Experts of a small language model: 13 layers, 64 experts in each of 12 layers.
Below are experts of layer 5 (counted from 0) of a mixture-of-experts language model. Rows are named up (a neuron's input weights, with its number), down (a neuron's output weights, with its number) and show model dimensions 352-383. Each number is 500 + 40 x the weight over its row's rms, rounded and kept within 0 to 999. Numbers have three digits each.
Before each expert's rows: a language model's description of what the expert responds to. This comes from a sample of Wikipedia text that the model never trained on.

# expert 47
Slavic and foreign name endings. Word pieces inside foreign proper nouns, especially Slavic surname and place endings like -ović, -kov, -sk, -ec, in tables and lists.
up0:503458487522510559531523573445486487495488563454453489571487475482473603538479421519466434453447
down0:499426461508481434511536484495515541445538502526396582441580485479517539540501444489456500519515

# expert 20
Infobox colons, linking prepositions. Colons after infobox field labels like Location or Headquarters, and place-linking prepositions such as de, of, from, in.
up0:471419533524492450523547506506495521539516479434540481494477505543485440496460492484489495505548
down0:547446540553499495522428464590524480526506504507457497548414533507438440511595469525458462575530

# expert 57
Clause connectors. Commas, that, which, when, until and similar words introducing clauses, plus the line break ending = Title = headings.
up0:508469494587526494473487451456534478495481463457450538524507437468472540521509511475556400444464
down0:478530537432468532531500517462489472523471498476586552522529547518500474496513514461438565509549

# expert 54
Elections and state offices. Words in US political biographies and lists: ran for, elected, Republican, State, York, plus dashes after medal in results tables.
up0:522566508558538396552491536524554474555514475551532485495421516554542564502536509496537489548535
down0:456502453583565507409495559597515478522444451536521487478494485549452520497472572459457454535567

# expert 45
Naming nouns and cells. Pipes between numeric table cells, plus nouns naming a label, such as name, title, song, word, term.
up0:518522499531496452511602467533519499554534547530513523503483577454485469481470564584551507465485
down0:462539430556481511479499515531544475428480496486496436457516442526546498538467435441476594491545

# expert 53
Tokens after digits. Mixed tokens right after digits in tables, IDs and dates, such as year-final digits (1931, 19th), plus scattered adjectives like political.
up0:529502497499495521529494502482505480544491440528532480448503549508469493572508512482401462587438
down0:476544469555556534500508542398498492479487555545427523507476536419523509544445532487493572549488

# expert 43
Spaces before numbers. Lone space tokens, mostly after table pipes or line breaks and before numbers or indented list dashes, as in "| 1832" or "born 1966".
up0:526462489427462471432477569528472520482521521551448469478525480546516483477515582435523519437435
down0:499560501506484481503538454482523495496539549570543514573558562395431464548418493504541535556531

# expert 27
Team and brand names. Ends of proper names in sports and music listings, such as Racing, FC, Galaxy, Chevrolet, and final surname pieces like Biff-le.
up0:529517439504480507503473552465458511508476563547447506494534522563513539438502457541470407460535
down0:573480573455468548459472457488466461444512545510478462509517474522530546549513480482427552526504

# expert 8
Digits and slashes. Digits inside decimals and years, and slashes in coordinate pairs, pronunciation lines and football career stats, such as 44.7, 1928, /.
up0:522504463502427555489550526544535593453520513492514484560453458560552495469522508463452562498485
down0:464523500522449527473513459499458464579464506504531441532495525489475475562447465510451474531426

# expert 21
Organization nouns. Common nouns for groups and institutions after the or a, such as team, school, band, club, program, company, office.
up0:531506501501497428491484537549596483538484498471464464520494506555531444493379462492511505475428
down0:496531417490559485491500478513531459458452594545484486513507533519495513511535487518519465484541

# expert 61
Relational prepositions. Prepositions and linking verbs before a noun phrase, such as with, by, into, than, including, comprises, consisting of, named after.
up0:524453527484502514520473485433463572508471467501456553498525546515541565510548513560516544591481
down0:545507526578509491594491428524475524452524495448522502390499584563507414535408519434591521401501

# expert 26
Table cell content. First tokens of cells in sports, election and music tables, such as digits, dashes, units (kg, cm), Apps, Votes, and title words.
up0:496538459489491500400486509577509494481577491488462506534475531486547427492488550470495451492524
down0:475413483474470463538444614430485476474450521504513508511455467515553467498498403490549515429519

# expert 39
Table and field separators. Pipe separators in tables and colons after field labels, especially taxonomy boxes like Species: and Phylum:, plus semicolons.
up0:486506471502452529487522452543534503497449506522537521519569479500490531498463512441481521513461
down0:468450488403500432560458382520479540438468503494480497483471482523512503408472501526487523520478

# expert 3
Places and nationalities. Country, region and city names and nationality adjectives, often after the or in, such as England, French, China, century.
up0:533495489443551552473509563570524472513522523536505532526559441482505474486464578467442484496445
down0:532510501479464461565529534498485576585518532466539520558458540529406519494468527420494444494546

# expert 49
Articles and table pipes. Articles a, an, the after prepositions or verbs, and the pipe separators between table header cells like "Pld | W | D".
up0:476510554535547558542543524504512553527515402491509431494517499419535472474418466532498426519507
down0:499515460484447438494508555467525517490474550552522517525449467487497463503466510563459499436481

# expert 38
Dates and list separators. Month names after a day number, year digits, commas, spaces and dashes in birth dates, infoboxes and tables, such as 22 September.
up0:505544471530560511452478495531530478500435605526431466465526447474515505499465538510492486522564
down0:560497494504459567517538520509519472526523495432536527487400538561572482507552467475522488462487

# expert 13
Nationality and state adjectives. Nationality and demonym words or suffixes like American, French, Zimbabwe-an, Circass-ian, and "United States" or "State" in government contexts.
up0:559490606520508522437430487557487575596487436529450482600552497474479504476521456502501529509498
down0:500537457451499496422555523493484553552482492515460490480489475412481470501452491521416523493525

# expert 42
Numbers, names, Thai text. Digits inside coordinates, codes and counts, capitalized name starts like Cons-olata, Dr, and Thai-script pieces; units like weeks, months.
up0:518494496520491518463445498463531472490475520525450483504527514593465505492441604537473536463526
down0:548485526502533474492521577507510564511489492490441438537414501465616509500538488460462515554541

# expert 46
Digits and word starts. Later digits in numbers and scores in tables, plus first capital pieces of foreign or quoted names, such as S in "Svenskan", Tr.
up0:481511362488504498482505456497472532450547486568486468503492550480541512468473564543487446428560
down0:565518525521453463547477570512490534462504507513529539581508509438495546585490477474547491490548

# expert 15
Preposition in. Prepositions in, on, at, during, mostly in after a verb or sentence-initial In before dates and places; also the unit in within heights.
up0:448605534501517467428560497419438544488496457522514512507494485526534598474476487433492501544448
down0:505504447495537494488509475509490515523596534470532520462490487468462487542499515431522494521490

# expert 11
Narrative action verbs. Past or present action verbs after a subject in biographies and plot summaries (won, joined, moved, took), plus opening parentheses after names.
up0:426519563549456458479508479491394544474467421521533480448608464530484573532461453513501550554509
down0:480475464490460532471529454505621466500471537437487551558448514492559437449508616445454409473552

# expert 62
Verb-governed prepositions. Prepositions completing a verb or adjective phrase in running prose, such as opposed to, regardless of, sympathised with, from.
up0:460513489502493484518535508509474556420509555444469537545522562444483511535466461493491459499526
down0:479460480492486550510460477478588485523522398525433485533577547519538486534452535466586553460522

# expert 4
Spaces before numbers. Bare spaces and commas just before a year or figure in infobox dates, ranges and measurements, such as January 1924, weight: 192 lb.
up0:528537472531503461479450427483531514536506559480546491482469530510561517543569518486465496440486
down0:493507514582524455478485471491518487528509510547537509467506540455468508494476530422552484533529

# expert 10
List joiners, digit pieces. Commas and "and" joining items in name or title lists, plus middle digits and capitals inside dates, times and codes, such as 2017, S.I.
up0:442494484514478529496503478500502452528405519480473559490547486564421496565502514546524485533495
down0:434599526572493499459497500514549439500456391487531549537481468543495469452483544477487456482546

# expert 63
Possessive determiners. Possessives his, its, their, her, often after After or During in career histories, before first, own, career.
up0:440453577547559524450532550546513492451456449468473514563528420502489519508564470505517572569481
down0:507446487492492448494481471440468532565504595487593504504436499473517549435456550496443525544503

# expert 44
Technical common nouns. Nouns and suffixes in technical, computing and scientific prose, such as software, system, data, development, -ing, -ation.
up0:531453440435436508498474424524453485523558504485512493472528481572525517540507503450510543512545
down0:481507448476445501491420549460488495541502520407526515452512472529432541488473530515496565508502

# expert 23
War and death nouns. Nouns after the, his or a about conflict, death and action, such as death, fire, battle, killed, attack, murder.
up0:433562525554510470491522469455431524469455526486531498416570504357530525574451457437507621441487
down0:489458535471486442469542515531515527559463370538545551480468486477528540454470468571480543491530

# expert 19
Statistics section headers. Nouns heading sports or infobox data sections, such as record in "Managerial record", scores, Population, classification, Key, winner.
up0:482580547452475464488545552524510470507558489442495474435488537502467523503482523483444510532560
down0:471535462521504480542516561509509428489471444463553485494460514505513408521551574463473510451541

# expert 9
Foreign name fragments. Mid-word pieces of transliterated non-English names, mainly Thai, Arabic and Asian places and people, such as Sar-ak-ham, Nang-ar-har, Mai-y-ada.
up0:474481455542427495599516531440427498495530441433518494502456517497530518461471503512534513535476
down0:457508508532474521525529542364507517475516508509459544506437474557525532467548558486528506534452

# expert 58
Coordinating and. "And", "or" and "&" joining phrases in running prose, plus digits and row ends in sports and league tables, such as beauty and class.
up0:522470497456505459522544486495484522538516542474538493504460487564552470503552541519426405556475
down0:461452474524500493508494463520497489502521584572560464500541450533431483457395397436479514476528

# expert 7
Mid-name consonant pieces. Short consonant fragments inside foreign proper names and words, such as Hohen-z-ollern, Kall-mann, Br-ugués, plus Thai script characters.
up0:494606452505517490571488572465578530516579471467517472581533509472482558571476504537506540505575
down0:532522497443406533485442577502514531492521425467480474499464468496465510552476496558483475529571

# expert 48
Digits after thousands comma. Digits right after a comma or dash in large numbers and vote tallies, such as 3,'0'98 and 123,'0'59, also year starts.
up0:534542574456447480441461451516472531462515411491543498525501470463459463559414503545514485530500
down0:469509431481470521549513510462491525497580486529478488476485507467383571478552447419504397491458

# expert 60
Closing brackets and "is". Closing parentheses, brackets and quotes, and the verb is or was after a biography's "(born ...)", as in ...1983) is a.
up0:492533560506498444489532554488552448496468467499502530468459586503575540483506573472538521495532
down0:488491457548492495482451488569462520467516483439474470512482389529472466532512516542495534496489

# expert 52
Determiners and possessives. The, these, its and possessive 's before noun phrases in expository prose, as in Schoof's algorithm, the chemical sensitivity.
up0:535471523506546499488517467426501451461501530450453488556442438450567485482440554554518482454534
down0:511464500510533458504525580521556463514545481491495557459551495506508458536604567466527507511475

# expert 50
Table pipes and markup. Pipes starting or separating wikitable rows, list dashes, semicolons and section heading markers, such as | before No. or District.
up0:501535436504442486522496467514509502494517563561450518430521529426426575533497515561526492496483
down0:510485528428478555508437468422505531540477500499478446493477528537576515510544476445486501454483

# expert 32
Years, ISBNs, months. Final digits of years and numbers, especially the 8 in ISBN 978, plus month names starting dates, such as 1878, March.
up0:472523512523490589536518482499551516553470543481546480480596439521519529536525496418510465520418
down0:480623573483529472517499445514493531546503447530437509544496455547521472439507505501503538479473

# expert 18
Table ranges and separators. Dashes, commas and zeros in date ranges, scores, vote counts and table rows, such as 2003–2006, 6–4, 2,008, 1010 AM.
up0:541490500478550588445486503516464506584490474468495487536531543525488565534547472545557546584531
down0:522534470492493431485441498381460424484513536542498504539485434505471478479539517462451508493574

# expert 28
Participles after be. Past participles, adjectives and "not" right after was/is/are/be, especially known, described, written, as in also known as.
up0:554518508546577567529512489484477446482534493442550610484485475530481517466503523466457574456486
down0:454491573528492541455468494547439474502516437553493495541535480432564590527496556551469527530511

# expert 24
Name initials and "and". First letters of capitalized names starting a sentence or table cell, such as M-achado, K-awa, B-oseň, plus the conjunction and and mid-number digits.
up0:541517532492511483461470554480477460533526551503577533479487498543533551463506548445396471484625
down0:517500511527443504545565483521471526518511491497414446525620501494613504502486518549453538539441

# expert 5
Determiners after prepositions. Determiners and possessives, mostly the, his, their, her, after a preposition or verb, as in "In the 2003", "made his debut".
up0:546497532482515539529533539494494443476508470538438521501505511465540502504502469408465536497489
down0:505481442562533497432523486558478481504487495484536529526564464531481514436443511514509457439557

# expert 34
Subject pronouns and be-verbs. Forms of be (was, is, were) and subject pronouns (he, she, it, they) starting a clause, as in It was described.
up0:403483505508555544480480457428548473539537490463495516476441569486555511533518539503484478539478
down0:483440504486499464534483579565529458494481527550521463557522524480526407490519473528530594468493

# expert 56
Quantifiers and determiners. Quantifier words after the, for or with, such as some, most, many, several, one, any, all.
up0:480513524487572472452495514508453436451497500541467582508517537543400477505439469507504512389469
down0:484460416529415555571506480476550521492558502426579446507481491458527508514557504465519522602447

# expert 16
Section and line breaks. Paragraph-ending periods with blank lines, wiki heading markers (==, ===), list dashes and table-row ends before a new section or row.
up0:509408529463484515517458514447530452472418529528553515537557560457502484523482563528500506451526
down0:512517497571501532460548536465486501533506562518452493479466506466553478554493499512509513474519